config.yaml
n_layer: 14
d_model: 512
router_score: "softmax"
normalize_top_k: true
routed_scale: 2.5
balance_bias: true
optimizer: "muon_variant"
seq_len: 512
dataset: "wikipedia_en"
Below are experts of layer 3 (counted from 0) of a mixture-of-experts language model. Rows are named router (the router's row for the expert), gate (a neuron's input weights, with its number), up (a neuron's input weights, with its number) and show model dimensions 128-255. Each number is 128 + 32 x the weight over its row's rms, rounded and kept within 0 to 255. Numbers have three digits each.
After each expert's rows: "comes after" lists some tokens at least twice as common just before its tokens as in all text. This comes from a sample of Wikipedia text that the model never trained on. Tokens count by the router's weight.

# expert 4
router:135157156150134152089110145140135154096070159144128163119088089105129185133102130185100130172094179137146093146100136098156092148146117131148126084147131092119148126123126084149150168135164116173172076201107171132174125123146080077109176116131205090141122173107139168120126157124110122133148153152112054191168118122115104152144179131107143162106165119139142128170133148111070125078099
gate0:085218136180156127135138162087117115131152120093146136090102115061092145178122150095174131143163165193189164148115147186087118136183057135089084115119119209133193132067085085135145145104108186152125138130128113146164087150134104109112140140100102111082181126198180114096177182167109103138143140092127156157141067132112191068119148094082130119081131114056100133123115166119088137153146
up0:103124122091149155085108129190118103132119134127142177097092136085116110172111127128126110097061125184090117115160101152124155154123156168143081175121155126146134141070189117111082080162133103172106106124111140101174126131088082120111131153131128140115091107093115072153130070140139182104148168099151177145081087180132114110098141159138142150163120144169125115180096119122109165103089
comes after: "\n", "-", " JPL", " km", " Type", " Date"

# expert 6
router:111159128112167143147093146147135121068106107171104101156145128166112138204091154054136176163125127143150126156144126096090102193067107112110103115089048111134096125058092161092177131177125164117141073060104159076155145074146099165065112145129186126065109150121175161235058173103148117120162162144123097163089096137119200074103152112193143156153119060151115142125117168095115123154159
gate0:153146117112112197096143147091103138143201101139118110144111133138104138140093116163103125173092148098135102200091104161125141166081172089053115121113151138092072153123137155150108148122104092114150196123204110109155101143162137128142089195107122145150142137131178099135064144120152131104085126083127134107137100119098122120058094178103069131136098104152132140111126164174119195145129
up0:167147135171139129104106177078124105070183116137061128139111145130097112132076101158179164191140120137131068092182142117155123144114122096138044085132128101114201098149192118096045134084162070110176164120138103124128096120091147084144134109157096126180139173082072192178204125083126117188128095082158139164092094144146099069088119151166081117126131160109097170140146182147107137091133
comes after: "|", " |", "\"", " 1", " 2", " Total"

# expert 56
router:140103173168140120159130086170147130115157151155093131098158127169117095130131149175156108145135137123098142153146103086101105070135092111139113169138095157038123129158121130123152106141065179126109171120151130144178072111109055113165129174132122124084083171066146129110195135078096155123189095081099167100184129183088117089082126092173173162053079153180095067141201131104119116172157
gate0:088142151140136179083165161136098095131164113133092101128025096100152149096179121143168153105181135096121106137155155117122154166142090103146130133126127066154122114163136156144129134105173119130134115155180180089184140074168099154135116131127136189055092105075105155123173151177127129165115097101124101116114153181119110107132119121095142124152145118096148131146183144146102133123161
up0:145139106181118095116073115154182129139115105111135168095090120203119075125112150088138089087140130143126181151082104118123131183120171106192141153145050123074162131119085054082136147155150128146204111105184154134187090148089155091064064110132139066082188139108149140147091098093175136130074159162178110122112136112098143172087062150160134119119148104139158121099151127105180087097109
comes after: ",", ".", " that", " it", " which", " he"

# expert 25
router:115171114140148073173077119167105127115150133115154147142127077130084086111062124073116107087159179077126122165170143118117131122115140108139099079121083156111178110071158199087164158098088113108127125107137103123130169152207133178139136112109143020104153072113150151140123090161149189102201100127127069136072133120076121112110078098090114116223126073091116084164118075119089120116128
gate0:140115155123114069119145104184107217101175201104120162093133103121073129145117111079092128126130157131097140111054093102170100148131114155079160108088099114135197106151165170180115109105050084114125170156127089113138147169172186075115128147138165107141169131171140135125145174127143070114134087135169109068165193102119119118134154092169123117126109123116125135118106158127139110119125
up0:125139105157157163101160119137209113047147156101100160192122139110178151188153120148092172134091151093085126151109105181206113162129105105105099116120121121150157144171086160112090138106101121141185099079098132095097126200072091163106149111168101123101161124183163103102157099171176095147124119090143144056130138200144172095137185117122133160176065095135142096127149142114110158121099
comes after: " |", " in", ":", " October", " March", "|"

# expert 54
router:069174029100059148157107170158078083172134168132115109107119158130148115081110135136147163155080185157072192147125152135135121139125150092105099164074133130111113170095117136094153135156188165103081128118173125093177104135104152143089090142111180101082200168097151112145100090115117118129127134100134035130111149143109149143092150141179145136157146110112142212108096142119128134109108
gate0:075128080103108092110086157165130096108152076172131124169119170124219133086141184125167117143117073160123175088143120109131174115131184139138152146087098152150122117161114139148148127126122079149165128117096126108129146139147146137127097120134146104105138134115096160079086156114078127071143069078171121102095116107145170114156146110119144141096053185201111203126146158134076148191166
up0:167146122179115147203123121082147137134094098111108088148109130101137180142085180169165167095055146147151135145118098066048107096152216161119126114129177106131080156119105171145124157165111138189109178094175132088165073091138183118107158156138129126083191145127162077161158103119105081185068070137114086088126119149103134160097154128142135172112172095152079144085162152096100120099149
comes after: "\n", "N", " /", "–19", "–", " election"

# expert 62
router:105158165156138154082152071107047127113094087111146158129147132125168113128141098132157128118120161138163123063105115073140134042149133106191212095123131138124106090166193183102158101087079158109087121064130089161154181134125117097133072102100165139112157094158140113102134152127126132099098107091079149136148164121132100096127123150186150154117154159163138102192144148064078124153133
gate0:144114154170148152129164130158117109136099142105078157091140122111122087164095152107152101135088100107139094187093115122101146080113084103111158102112089180116109139098167149158149108115078138220086140151123085077128174155161137130193111068129145086081123069153125129151103082141130099098090075098054152112109120064125143078068167139134115092133131109180149088111091188124149127158198
up0:131105163134158127152116116170153169130121132079132120163110084139172119135193126074135177181132119142215127094116093150165046132152153059204198112153219129125159134104220101109138162048098191076143107189142113165164094182162175161180134102106066158123153165140161125129106187092097157121130021156163130135175074119129059079130091106122057141112096092118124126128132127094152138141149
comes after: " |", "|", ":", " MPC", ";", " non"

# expert 52
router:130132126155076139152181083084162140127163171098171143151126120107158141169127134108164143134106105189132103174127148105143096165089124155172112115158089091104088148158112107167127140107138120129084107090070147185097121087096181098136104124147144162080133141173142131116079126131120124152093179144176121134082090105205101127086123146142108145137124104086118144153082181123139137126138
gate0:114113083116088058150115138151185154123115159122118129136080113139115099103216061180201123130078142202160075120110109204174110145053151082116067122111147148068141164164142143114075100081111111144177151131175162090138096104121125156116186107082112113114097109118124141100133116165081070163107142114095030121121102133130131114114121154159169137157087168178141085119121088123162106128132
up0:122132220085111140097155165110109179156104156184080193111175098093142155115155112118094136153084115102145142097131123169148136137142179107043119124121095149117151145188213078147156135100120088183116131125143132178179182124099130145113087142136167140160125171168111121089088137139155097132115080142093188133175137116182142079131167116122128068148088166146147126151121115143117123124122
comes after: " |", "|", ";", " USA", ":", " FRA"

# expert 57
router:107091115132154116092109118101106120111108171097100139133075148192116119179163126134148141138085206138119150151126166124164091223129149105119103149140122109108124134139090137151160153131139104136171125089108068150115099152130118111119095140140149148127107154174131118139063142131123168078115143069149141112106069091121150101086132149140144126171162093101166128133073117108187150111139
gate0:091122141127125089148106110156162138135158175126104098128197149144153123132090101133116159119130124107173145163109153106148132137165084118156153084107108157169134101136106139129099128142061106098151166047122190137101122102081151072060150110058130129159137107175146162135155107101050133119108092122079115127119136123122122134103081106125131079093125178114132127141130120145114101083128
up0:151129184134108093128181124098080095143106177141092135173113176054119119131210100111105158150111114119114114082162130153121082175161150137088125109142076146158125154082069139116108121183152114135133135115117142123153093108104117149097140165171100130172126046103158116115138176116130148071064112096113120094159078109046140142162080135135066079101095123080154141092194113108113137166166
comes after: " |", " (", "(", " 2", " (7", " (8"

# expert 55
router:126158111146116163150087135186147129090099107126118130115076106097113144127089160157130152145068092080141145198111166118118136131170125090103089167138169103063137139123135085226130098121130163111107186152179107173084145170080066101124110166123113114079184140074132140182143113085105075150177185112128079124174085161118167113191119109094147113191155139125139061073095151077122121139118
gate0:164148145110103099111033111163149154085150128119085172127068155113131187122127118124112166107044098147121085123131150110147155081172125079055137111155141172128099093147119120149090078105138094123155140142133177164130132118075132105193175063107102158144171181099096139152173122079070106095113119126090150086157194140156150098178181091080171117165137131113120126131189157130055094096092
up0:160096156109141165173150182153165133185159135125123142108097089116096082162127108102183111165069125114084125114158117101097087136115112164151063070174080180148204136201146119064087132154087073171145138098160198086157076180144128127165096097118168189154102162100134163082108136155142137117119113136168165122155151111195115097134179097172127091120109143171164125142116077126141125149152
comes after: "-", "==", ":", "|", " Preced", " •"

# expert 44
router:093105126128085099078083124146122106116208105105187145152108181192124096095128147153092143103138132065155167132145056161181163141074117117139120064134171142110097104194167121120128104156117136153137137151091103095076102120135102176119116128151112083113125142141102138068162063129151106098122151137160054151064154163110138120126140126084167149076113144162074194119227108079136139103115
gate0:070138146168121154148199117115155158127068100127097171122139134121149092104141095182129095169092137076114123160102085124146156151223085121101155070166108147120092082084195160136084135083148099101098133160134155100142105113144106148130099162160130133054180166098154094116141096113139139116096161147146134139146126154150167107131123122159080139137104134169109083121108172102157152125125
up0:122105133087171102143151164100089131127120119128145146121162175129122142045100126122177164151176154104189100117077078186166103092101102165102157076161121120110127150118142148072097100136082108113150146106139131116145138112123131130176094139133159067123132104129124100120116169120126137078150134131181116136157139219148113174167137161108106171144149139154152140151119154090126205113093
comes after: " of", "'", " in", " with", " as", " a"

# expert 47
router:189058137096131094109102143096068132158102129094167175176157137157166184187131112143126194139160143184059137150072070106137088103144117153064137132096165216136118135080096181175159129084104147079141132136064183133167135136138191086141156140144083139152197132135134081174149127211163094141123119100072104144131157129149129063109144171145101111131136090113099171170075144133161123145152
gate0:099076081119082108143132099113128136066242149165183134087129129087167132156079131155138083127110158171123087085099123144093130092094134170136127122142174116104160125121116111156109139138147125166091059119145087157141137179079174107150124117212083139121184137150096118154121139082126144094140094142146142120141150125113135123139155144097110114096139107146150195112124159149128101173114
up0:135077132130120128069110131136120137135100217076144144087178161124130122152122110116139118080086127129080122101122114137133101125211156103170084088176106105091118191122136121179124198161141108144137184164147093183132150133087116143091125107070145134123110145168146127098117104169126058103142075115112129109165146164152151161208117123132109147103147128127192158152120197151138126146123
comes after: " ", "\n", " (", "S", " 0", " United"

# expert 24
router:127091103113150108095140117127128095148140091097136153141175152169112089099082132208119099103137142084192050118142127177156156132147110158119140120122169148098132086164136125147118108138133086153188118133116124168070093193135092104154150080090138146108149125097139181061197155137108059097163170169089107102110174154144148128158122127139071230202145131133114147079218073140067083194154
gate0:174106102158096184140091134157151103110100134123147127161100171112191159040128114140111111107131195089127086160104210072138132101091171163100114094084144114133158074109121142118140110094073117106101114141153104106177142104133110099147120135163136121131160119172123200147102087151110124101095155152176123089155165160165073170136102140104180090137117160147073072152176140174155156136129
up0:126104082155178109121177115115178148136176127141084126128114127109093086143113106135107135105133095091216096113162150169055139175190179096180212124112128175138193175147100163139117086126132178145172146172121146147133122123203157133102203099188092179134150141177153152158094127125150120130137145011090093129156105109066106147126133161108109156136129120065133110148142140123168137106120
comes after: " of", " and", " for", " with", " in", " number"

# expert 51
router:104157151074063165102124066101057083126136115084138125107151091162122112111215205184112131164184150086163154186120139147152125163131134102115142160161151195113163147115107145111108105140127153131089145157173152088123121135106139184139099115079063085148096129140123097125134136142122115138152213063128096152078133162133130080130100120060156063076134138104066176161140100108138081098091
gate0:081112137136105126154133143148151158106173098131096085153072120156117161129130096172145153090140123132133178134156100123114092141141132149116154116078155086135103136124079131207116174091120120114151168127104130142081065150126089107096186150048153106111099179156115162157158146120133056120131255125122148131122102141174148145143183180124106095137064148109128113169134095147158103142138
up0:133172129125194148134127077179180097122070138109080132111069143117127127038120118136052096087115060092097133112106095151061128146089078147058099076111126130054119147152167125112153129110093088165165156187130134140129127082149129099134125160093100126080072129151122106120177098105126098101174099133127139150118162082124099157148170165110109121164109166164144071098155164134088170128115
comes after: " of", " in", " at", " the", " for", " to"

# expert 1
router:162109061142066085075165148120146167136116093164107127130190150140147105088133123165185066104137149133148124121061154183115158116130162112129166117064168131081135105111113125110093110124115127152143137141114140113100151084132163147141175137066076120152125104152096120085146122104084141139142123152174155131123133153142135164161088104115071227151110101114173119111136084149126172131144
gate0:155160159135146115062173150150078140176134101166097129110115126133070109087094163090155122151145138139111108186045172108139119128151169075070157142072137140153159139120166145075127115078180157102123199127148075170147172120123114163126161124092111084183074106048126106133174091171157104122107079106147122076148136169136138134135136125156104086080126090114100126147119131151130135113204
up0:147127080159113108137084175173174116155118089117084135139112184165200131112169067163123143139126113170075111111141105150129148113132131080159134128133197154130102136108137128104139135121113127112159109195089168166182146186122132138133163137115143161148135115119124182128117146109071153149092125119105072109182189104119127116091121067220145175137152111138163147103119191115168152079111
comes after: " the", " in", " of", " New", " South", " from"

# expert 9
router:095156120069094141112161081078147141144181101114132117106097143092121151220112069087152139110124145106077045141159185128129116129134203140119096139114147120168121076135119159161088152144082143133183105129078165109098130136084207113143132083121101215171071157194131097163052146128181108198100138073143135122127118085114111155157139140148099136118186147095126136151140109137180152144169
gate0:131118129099090128154164113185118105109118097151094212160133107170162111071097073107150079205105168102118093165153149164128122134129161131114142106143203115189117094171176162102142151184122125155114164134110141144184102133126154065128117160156122101139130124097139115112174123149061088161059141106121131154102103089154161117167113143162094103148173089116086085062105132189125093123135
up0:080131149163139166120188138147115138151140178123152099163127072158126086079156187145130120110077138098156100103178107097179122120135151137158129134175165072136190126098146176137117138102101126124091117121121055084105115099079149165110200170119132122129166128116183115116135181202116156161150176093135160124113075123186073103162136153123154101117053122158104091149092170072156103118131
comes after: " |", "|", ":", ";", " League", "==="

# expert 46
router:134125104127112119174097099097165140101098069106111129161088123149094114138110167079157129134088085147128180130167140110163107165117119116162196085136112094109134160142154107149084088113116121113100162120090107147082119105100091101081129127154130150051151152162077153163075150130060141093108146106196060116101106106110066108095087168105124161141100124102129136150096137112176130085138
gate0:205133171127165166130085116055175157123149105190116106100157111153083143113115107082160131102093136129141116127149138164122125135121129100123152088137098154136109100146163148104161124143061087128103077077106120172153125100112095147102135180161155062130244119128105139147124094155108153122170110071137108086079113092133143124114159114110107139184106130086102079152152161104081100095142
up0:127109136121152168119074108119042103121145191119141110136123180122078081110203087123106121076103177165155092143189132148100134135066079053138119114129142109144112100104147116078155073102104127149137079146083146126137118155117132103142109168152141136138090103133104115089149147169068084143160065100107157141083133085111164114168193110128104075118122157134129148109109155124103089125136
comes after: " |", ";", " 1", " 2", " 3", " 4"

# expert 34
router:148157108101084175189084080159143121118070175158149117169138063115155101149106159167109151179120091140139122151042146181090084123068208137135052142117129077078084115107119086159124166142124108061146127151136124133098156151161129093157185111150154114217108078107060101108096118104146093116154159070103122172166162114082092100117138146114088114062183099108145167096096166201164139126130
gate0:094142167117138160132143179153072095135108072143120087148067138126160105156158116140143125126066121139120098151159132128142108160109130095090118140144071144081132144088125123137107178138114141097106169092158174145174167080105174076145138116199117124148168121152130144142134084122097139083088161080115138153148164089206154124083068083164091124143105146111127137136119119129134093078131
up0:124084165131144104134103095126107158066147160101092132107089155121135094165102089067129158164066155130128110086105128138102090186109098071129098123172137105110104128142119072133146193170116124087112176126116192180160107111191077145145107094158130128161091127206132082128166154141120075116095125108131136106089181056083068094127104122157094138133198116110087139088147156106173144108151
comes after: " |", "\n", ")", ".", " =", "=="

# expert 2
router:103116104161128111117103147129144165076155096125148138096145061175100085127187133096114134112084093147116138082153177117099132190092105139141143136082181114118152090099164117074086154110138098190116155100139141137096150099153146143153110122171143128098077120116131122160151141067139131073117120104076156147141124151123065152130183122121104101075005125178090078114107142110117179164065
gate8:108128125125083144101133074214173167190124114130104042170125179151127121108131120130129171116078072155145152112107111151131143167122134140134045093183116138082121097143089132183123131119150125192166190126103134142181188150098151142145092112079169164218101157171126147172129160108110144170107144124106070130162079124119167074145130099118120143166147136127161161131177138184108179139116
up8:138155102139120125065075152113147104142111160170134138170114126145164127190123105159147100211100135132159133126103121142119108106162114176075070110119112120139098122107108106121120132149168193098095148225123122132143120108118120098149101183124128106062081088111076200120125148139113120125156136118189172106106192132111138144146103141176158176126119062153176101114099139123115112100116
comes after: " \"", " The", "-", ":", "|", " A"

# expert 50
router:139115160156130142195096140119151145096119145120160118153110113153160125159086096145133155118134054171105102125105159133129105084153081107096176143140092138124113118111119153176140073087065157093140107113060087111138117094107208143151128190079166087154167136144108181135159103108121142169124143178154177158122157153133149045137157160098135102127146115158186115102094154145145103102073
gate0:120197133098138106126082084104174114142113158148064166170120204132135125172149167074125119144128139143174170096225123063125099102084162118165074062162091089083123118122159163071161103174137122169051140128077103113154164176135167091104135109117111157153091152153128076093069132130198101088119138081127127120110137101091111118142161133073115153147084146116195183133146104168113133098115
up0:090128130150108095176167083137132162088115174110153173193175119161086112114118154105130126086096130113106139156124108164103161099139113169159129122123114132076131149131153130093128110056130104148132105185077164178172168075147135078184104155103135115097084156147143149137159222117137161109151063127090145099138181180096133171159103153149128138119089132114136143121146095094138153111115
comes after: "\n", ")", "---|---|---|---|", "==", " ==", " American"

# expert 8
router:109109166151124126122110089106136062097137155164130172116103187138128065107150158110113128112179138087145115121165153099124159102127056102131111143036082092128128113192110182102158177169087091101058141120166112117139129114151094135128103104197114059075115154124154159081151137126160137146093103122152103048128075193070114140119108077098122168096124117176079122142228080112106125096181
gate0:085069109099160153144181094154148091129169114135164104172125137113098166087089073164171128133082132107136166150135150138109093145087137134098173127180161159191132101131151100150121123105183141112093099116167184125104052155159120070084137126190123130112130117083174134103112103137092162146206144179078069136151111146122098180172173101085128184129181094146090127145163116133122116153179
up0:134149129118139114131151108145105107140088114140163170112147185152060076122171146142159157137164204157153097113182152156113107112141049109131135103171098155152108109146135152117099165105124133149147137151130141125082102075129068130109204117118136133152180170105099096164124087199131197062112077119127168178125162100138154097170100165072157125096169115147151087143054045128096143100140
comes after: ".", "'", " a", " that", " his", " was"

# expert 23
router:154114180181129146132121166134134118072165115086109141148143136122165105114172086130155115140134109191177153132165188087096097117052139148127077103100163152129205114126135098137131150125135136139097147114117147132093116151127137166109135140160164099141073126136153103133145135129109099148090157146094146122203171112141101186148194152115151139113100155155084109134113151149166152211157
gate0:126097110136090106145119094164147116153194103170148183068075096181152146074129185111189142133185153134120134203132142116074104097112131115083120099088164101158144130152129137162134128120118122018056164109114177187135113139111046104084116092110091177137165168165138155139132110089052120117157142052107133134098089128134147160132113124162124108110172102113168121104113122108206104147207
up0:142163069107126081114117168125074091134161094113094063137140103108132126103155106118132078186103179075103111137156137141136133163097152155076156107133104093124129108101128170167103183141124076129174053112167153128066086141159073146137095108038121156129097184132101165085142099134147079138148158079178138156136156118144161175161156076120176157151207047141104106139152126129134084104146
comes after: " the", " a", " on", " (", " –", " The"

# expert 40
router:088087184071172176138114080157084088132082141113110140113139124129106182063154153122129091148079086106146211118099144133098124107124128162119111160116122120100125151137116097117177162066069137159073111116137175134073121110155070140148086087093140146091128089101120191120175202126121133138149139133107182127095076146159128142112080109121097149137219164161163110127129122101143109131122
gate0:141168139149169106074164102185136102143143102134194097151170114123153147150167165098173109176121110132119072091149137088109102147120137132162128156123162126109119143123172121142147160137133116086139178153093135097179144155158111140112112151140147115133127109135093153146164130127119114112065130141100152148166175095116160113125108126123174139052072114145109070084122135159132164070151
up0:150073065096099131128093133157149094113156131105079158079128125136193108142159077155112162107110126125133150129065111135112137125185100061156093083168140124098109075109085109137134085122168179068108191072121099148097036120104108187095114078125155054130170093079087099089115115179159135124145113120158098141129193102153158063114092097156122121131163081100113127075149110169126163130103
comes after: " the", " The", "The", " a", " new", " his"

# expert 14
router:138080077081161157097083139157177122134140122144093113145141157138126159191133135173113125134141155135113106134106150131146124063108123146069154173125060134128202099120071191151108085147109141108085160120151103117128081188147098079186109094126126147119195104149206161168184123129104120151203103173179111066171158121153165074161136137139102194103153083159095139095169141178134076158191
gate0:140110151165089108126014145126148159138155123154146084121152119128103101161088089133205199097078106142088175165142094147145182194162190086125156104120151144090128186113148145132165109111024099113149031147157127164138145038141138110180146076070160080112142142048155130115144087141150109173139119061142123118056068165147138112107098129129130137164154182073135146121087132179116128117102
up0:139116132133156148110201120134120161122099076147116110165136121108133181149122139133077151169143126076082160188196154159179113097107172155115079152143154095114137120112110134130154108156139094165141104152115209127119100177119131082052112135163137201115099154139141147228146120123108122091149118140105133117106083070155131099222155136153176115119201118102102138171149161164132119104176
comes after: "==", " |", " of", "See", " population", " age"

# expert 33
router:149133174078143132129135144083071131138149123126117070120121100158140091086121116112153146116190177131138074173128167162149097087122052049184130054129162117180075122160095122157134165150137108169060109094150079153139107154102131109153116112111097147139145153143145086174142147113072103083095093135088154157172186147140121126138076128069114103115135130112144107148163108121144153164135
gate0:105080154129107132099124136134091083179126109103102110125092144078146134100124105163130157130142100133141157110099070125143150079102130096052127122148149127157104147164104112173150160195097141107084107093138176155122145127123121124154132050080047190193148203093127116095165176088106179155115141160091123124172145106128125184061038057085129073085136138075132206109106125157182135136120
up0:147148124138135143123113114155096095159076157116174161110171146123118094080152084171093220139153126119095170098091091109113155113095151113129230123147171127102102137110102103100146130191160126164140129126161140179126111123165092162146132055109095134122150163133141119081119171133095181148136158147082119163117121140111121191136092073112115107127106088110105127158126111119148122129159
comes after: ",", " and", "s", " well", " but", " or"

# expert 20
router:140110103107183150057137132137080127148152118123164099112107139169102092115145180133160129128092086113141178119099064092090181090147092175126141115142134131085121121108117135085104117106101157158088084096156137107151100064152099137146095132140088119052090106126091148036186078108157154127178156167097167110103090134097143209136130090139142128122168094172163097097221123140108167131165
gate0:137146145129136134139155109133112083161105093130117177071155115091132128075107045083138067101173139184161074079122138110149107124066128159122137109168033138070151150138147168156149110051109166126202117140105122079165099190126184111109077176096139169163065128114086153114131150089116177205126061092172146165125157140135107093084082127110113156141107152154104143106121175131120161133141
up0:094121149102143109125108185164118069140055094167081127190150147155102123098177139104144110136151190146139084148115162091128150156146128108104145128119188110109171163096123131168197133167072127112062107115135125128112067122134112130066197112106142132184065063141159109191096182112045125133129121105162122113146172150112100192101196108070110091114160096117096156075138085173166156112166
comes after: " to", " a", " ", " be", " was", " and"

# expert 17
router:152178126118117121122114155152110162143090152177130137155097118071129092144082070099189182124150105086103075112142139118092142079110161053132197178114138133137194122090179132159181122077148143118130078167089181149163156138183107208152127064145110168188131141113085119200137123103106102203166130147062128093161154102116161088148126109096113124113191085116101083107155141166171122103125
gate0:144157089101100147103140131168103114178137092122125092146142107102181127127139087114055090138134166105067145114089099125135135096100133138093176104167154089158100094147073072085175154140126176099161070150131142158216156182163189120113182133107129082103151136116152088158128179130161144094066110126136099179142161146127175159091124169141105113151095139149148138165149116171128151185128
up0:140108164121120130171089105139101154124106169169094122093131145154152113111138071176155179110114050106180155141182164107114134148165125134184182122097107150164141129055137129131086110142136097121149079094159207138151145113103126125171122144182127180064184118162151184127130089139136102148159093140144141125141200123160161171112172138086160091086139124135118073140178152134111157103109
comes after: "\n", ".", "==", "===", " =", " =="

# expert 48
router:080087085151142094080080115113116078121159126131141183098093114119116053069145187124135119118122098130153168161123084191097166116061116092144157135176054129108164128130121088133110141151147125141121159148153126082144172149171143103148096171117109127080111166055124154145183136123134107107170088139136132114128141091136153079180104108124082190159151119177111171071162143124054103160062
gate0:134170110135106181172169104140168124124137176120133137125089192143081160159138157144107164129111121201185113147137086119077147128112137116091163137078125131159156165113136089143122091088136073125079141100130126143087201117183098144136139167139127140110108179142196106151084114117087171228142123161106094164158146125105183099170134158132132156135066112139166114109129104075129165148122
up0:115141113129161161136119103135152122134187197102064132100109120094171162107106124074130037116083131060108131107146117149152104068127156178158152130153178133131172163123083108117121111149118122135119187152098133175189112152168128135158122118152152149097146162116143115131145090104105136149095162105099090131061146126074131140088129133129123127111138124129113089078109165152147143165147
comes after: " the", " The", " a", "The", " an", " this"

# expert 43
router:138155127104196135139129142128119037102082091105080167135134150095145191076122122129104105131090151114167106078142174075123111117155104103143096196100154142172109134163150164116171126152106141133076132113201104066104077105112171103122058122150104076110097141116112103091110150102103117146151143132165160161114101176122111148102121173125108072115107109115097149127112137100165093085156
gate0:087115122138063088135116147174189104125168162093080144156119067107119090137131116149098118137106099132046176121192149089168101148092189191186164176155101128149175132126148138103048146110138128182099180107128073132107113100106154108140126064111127107158088159176148103199102148138103154143137164129133067117135172169121144126121121142129126141127102084103147132116128137072079160123063
up0:137147124046120174082096116138123124153083089130076055129135111059132143115143102117110101179153120110110093129095121154150127156099200143123165113145129082103134165094132094144128072090140110112186101164137166117100174163107093167198101166134172132074153116140158190146162110118117104091147101160105173108099119166144136063134150092150083163097116138159110182075158125143108173127163
comes after: " to", " was", " he", " He", " and", " who"

# expert 15
router:073209093138176218162133129152109171165096138117155081119099163082109079106189080154152119085115152153108121105122077151174137159150153083115144119140170148170133163110122138097163142129152163123146141088130175150174105077122156135136113096115129163080112071159154096113150160127134171142090188105108169095140134056124126104180099150149157129107131109098136110131132106166125122125179
gate0:157059039100039121124108175139166146184055125147184148119159138146118158121135082140155147105132171125056080134117181148103119129164170097171193097117150170104135099100137149125188164063144195149146094111093090202061124178107079149161137117139139145115093099087120122150081101155093150124106173116116147177109128133181162114120143162149128138133172110118139147206126120114124122117093
up0:060170068176101125092121120106164112086159093087175155118092099093139102115157127151129139097120096097120094091152109114087103146085130146149124184121139095148117107111111183091109129076109122080130103078129147166133138073130115135068117144184149115105116140146097125107094169106120134142120145087188140119112066120095154104106127129096121071076087111084131183111135145096079093094120
comes after: "\n", "        ", "      ", " self", " non", "    "

# expert 45
router:079161108140112115116109149110047158102144145116146118088128093108118161122135158147008113133159146115152130093112152157140132091130121108092111112131118052148086180125108159130185188136132116141104126105161134172110126199180140138155156157143175127138141194147114091141104172172131114052149166119162136071142125156128200136157136102190138078111144105141183135087157114148113125077134
gate8:129159110165115110109106136130179129098117135089112131121143148081103147079130114159059136118116192127091055098087150057148160127169093143106171102127163100074120111126206121115129168145117141118176190131148142086136159196242150083111162116151135115138046193206098114128115129197139105091124139175139109129105125113097092122142073137139142132151087156158136112090196190113111150067115
up8:140149104196121098166149116106131158112131131130118171133097090123055111134036132116227099132075138102158092210142105131187137073106138144154137165159152139129149124140172063142118109152138137063089098112161148172113114086129164082087157088121100140139113148061189109120158155127143171125122116188091091096096161117159107153059113224162170158139121091108154124118151105138123137110094
comes after: "\n", " known", " name", "==", " Genus", " as"

# expert 10
router:087122105122102199115111129129070137146162137125110139152135132164104113093132163143112123121112056115177147173071115129085151083158030154128116107174089135083063106138120111127133089198077155174161156106155134103156092156111126083135157186191153105042100119127124142147211121127110068140164146113167188089114122135109140068088131111150158113134201184208124145113180163125138101122061
gate0:147109182122039073152128143107131091100127108145177188156052136176134135154097158099113150149129087158125190091107097081085100124108070112128133147126150144141087108119154140095149101076054132117144114156164114056133103075095104170194134152163181132101129142100141089077142187203117152145103104146159172137110100096155074163148110072091166106166103149148141074192102134104139072135134
up0:076146146219108130173137092129075171078084101112145178120101124114136126085129106087178156104163150116133143105127149163159136127161165190107122172090082073141086117132152116098140147133112119126138122084104124159161184155137119163158142140150151176146038151142069157135105110123171117115103055172161203129145166105174085157085100098135094166105149169136116100207172193108141123131131
comes after: " a", " the", " his", " an", " as", " other"

# expert 37
router:073089110177148156136090092124163157115170143137143059114127106111071184171164166128152147129118143120149094132170149098121113090154149135103107152116186077097025164129075131123129121118150110119170117165126081160158171179113140120142096113090163143114132121125153138182110148160141135150123153112177136039098080139145105145197115151170201127151171080087112102152129142140157139113187
gate0:170166133137125120080170177150118142114123102117074188108171154103154105148113128127148072136111115126126129124092147167128108092126107153125209140106152202110158100135141097066106169135121212125157107163117124110141131140158178117099110132104144167131077135141143108103104097118133163133189132111160115110147143103151153125191078133073150149139133145184170126102156184127090236075136
up0:178092139176121106126150154156133129175089149108107144116187210112145142139120113114065125115114103060097099070137130091161138196186156177190092100117168137198182114181122133159139134117075123127137140189087167223085125129109144085186129113111088158175132100109075092140072148120095150173090091137115169170083169116151125133172098081128091077182111096063145076116053203182184123142121
comes after: " |", "|", "-", ":", ";", " ("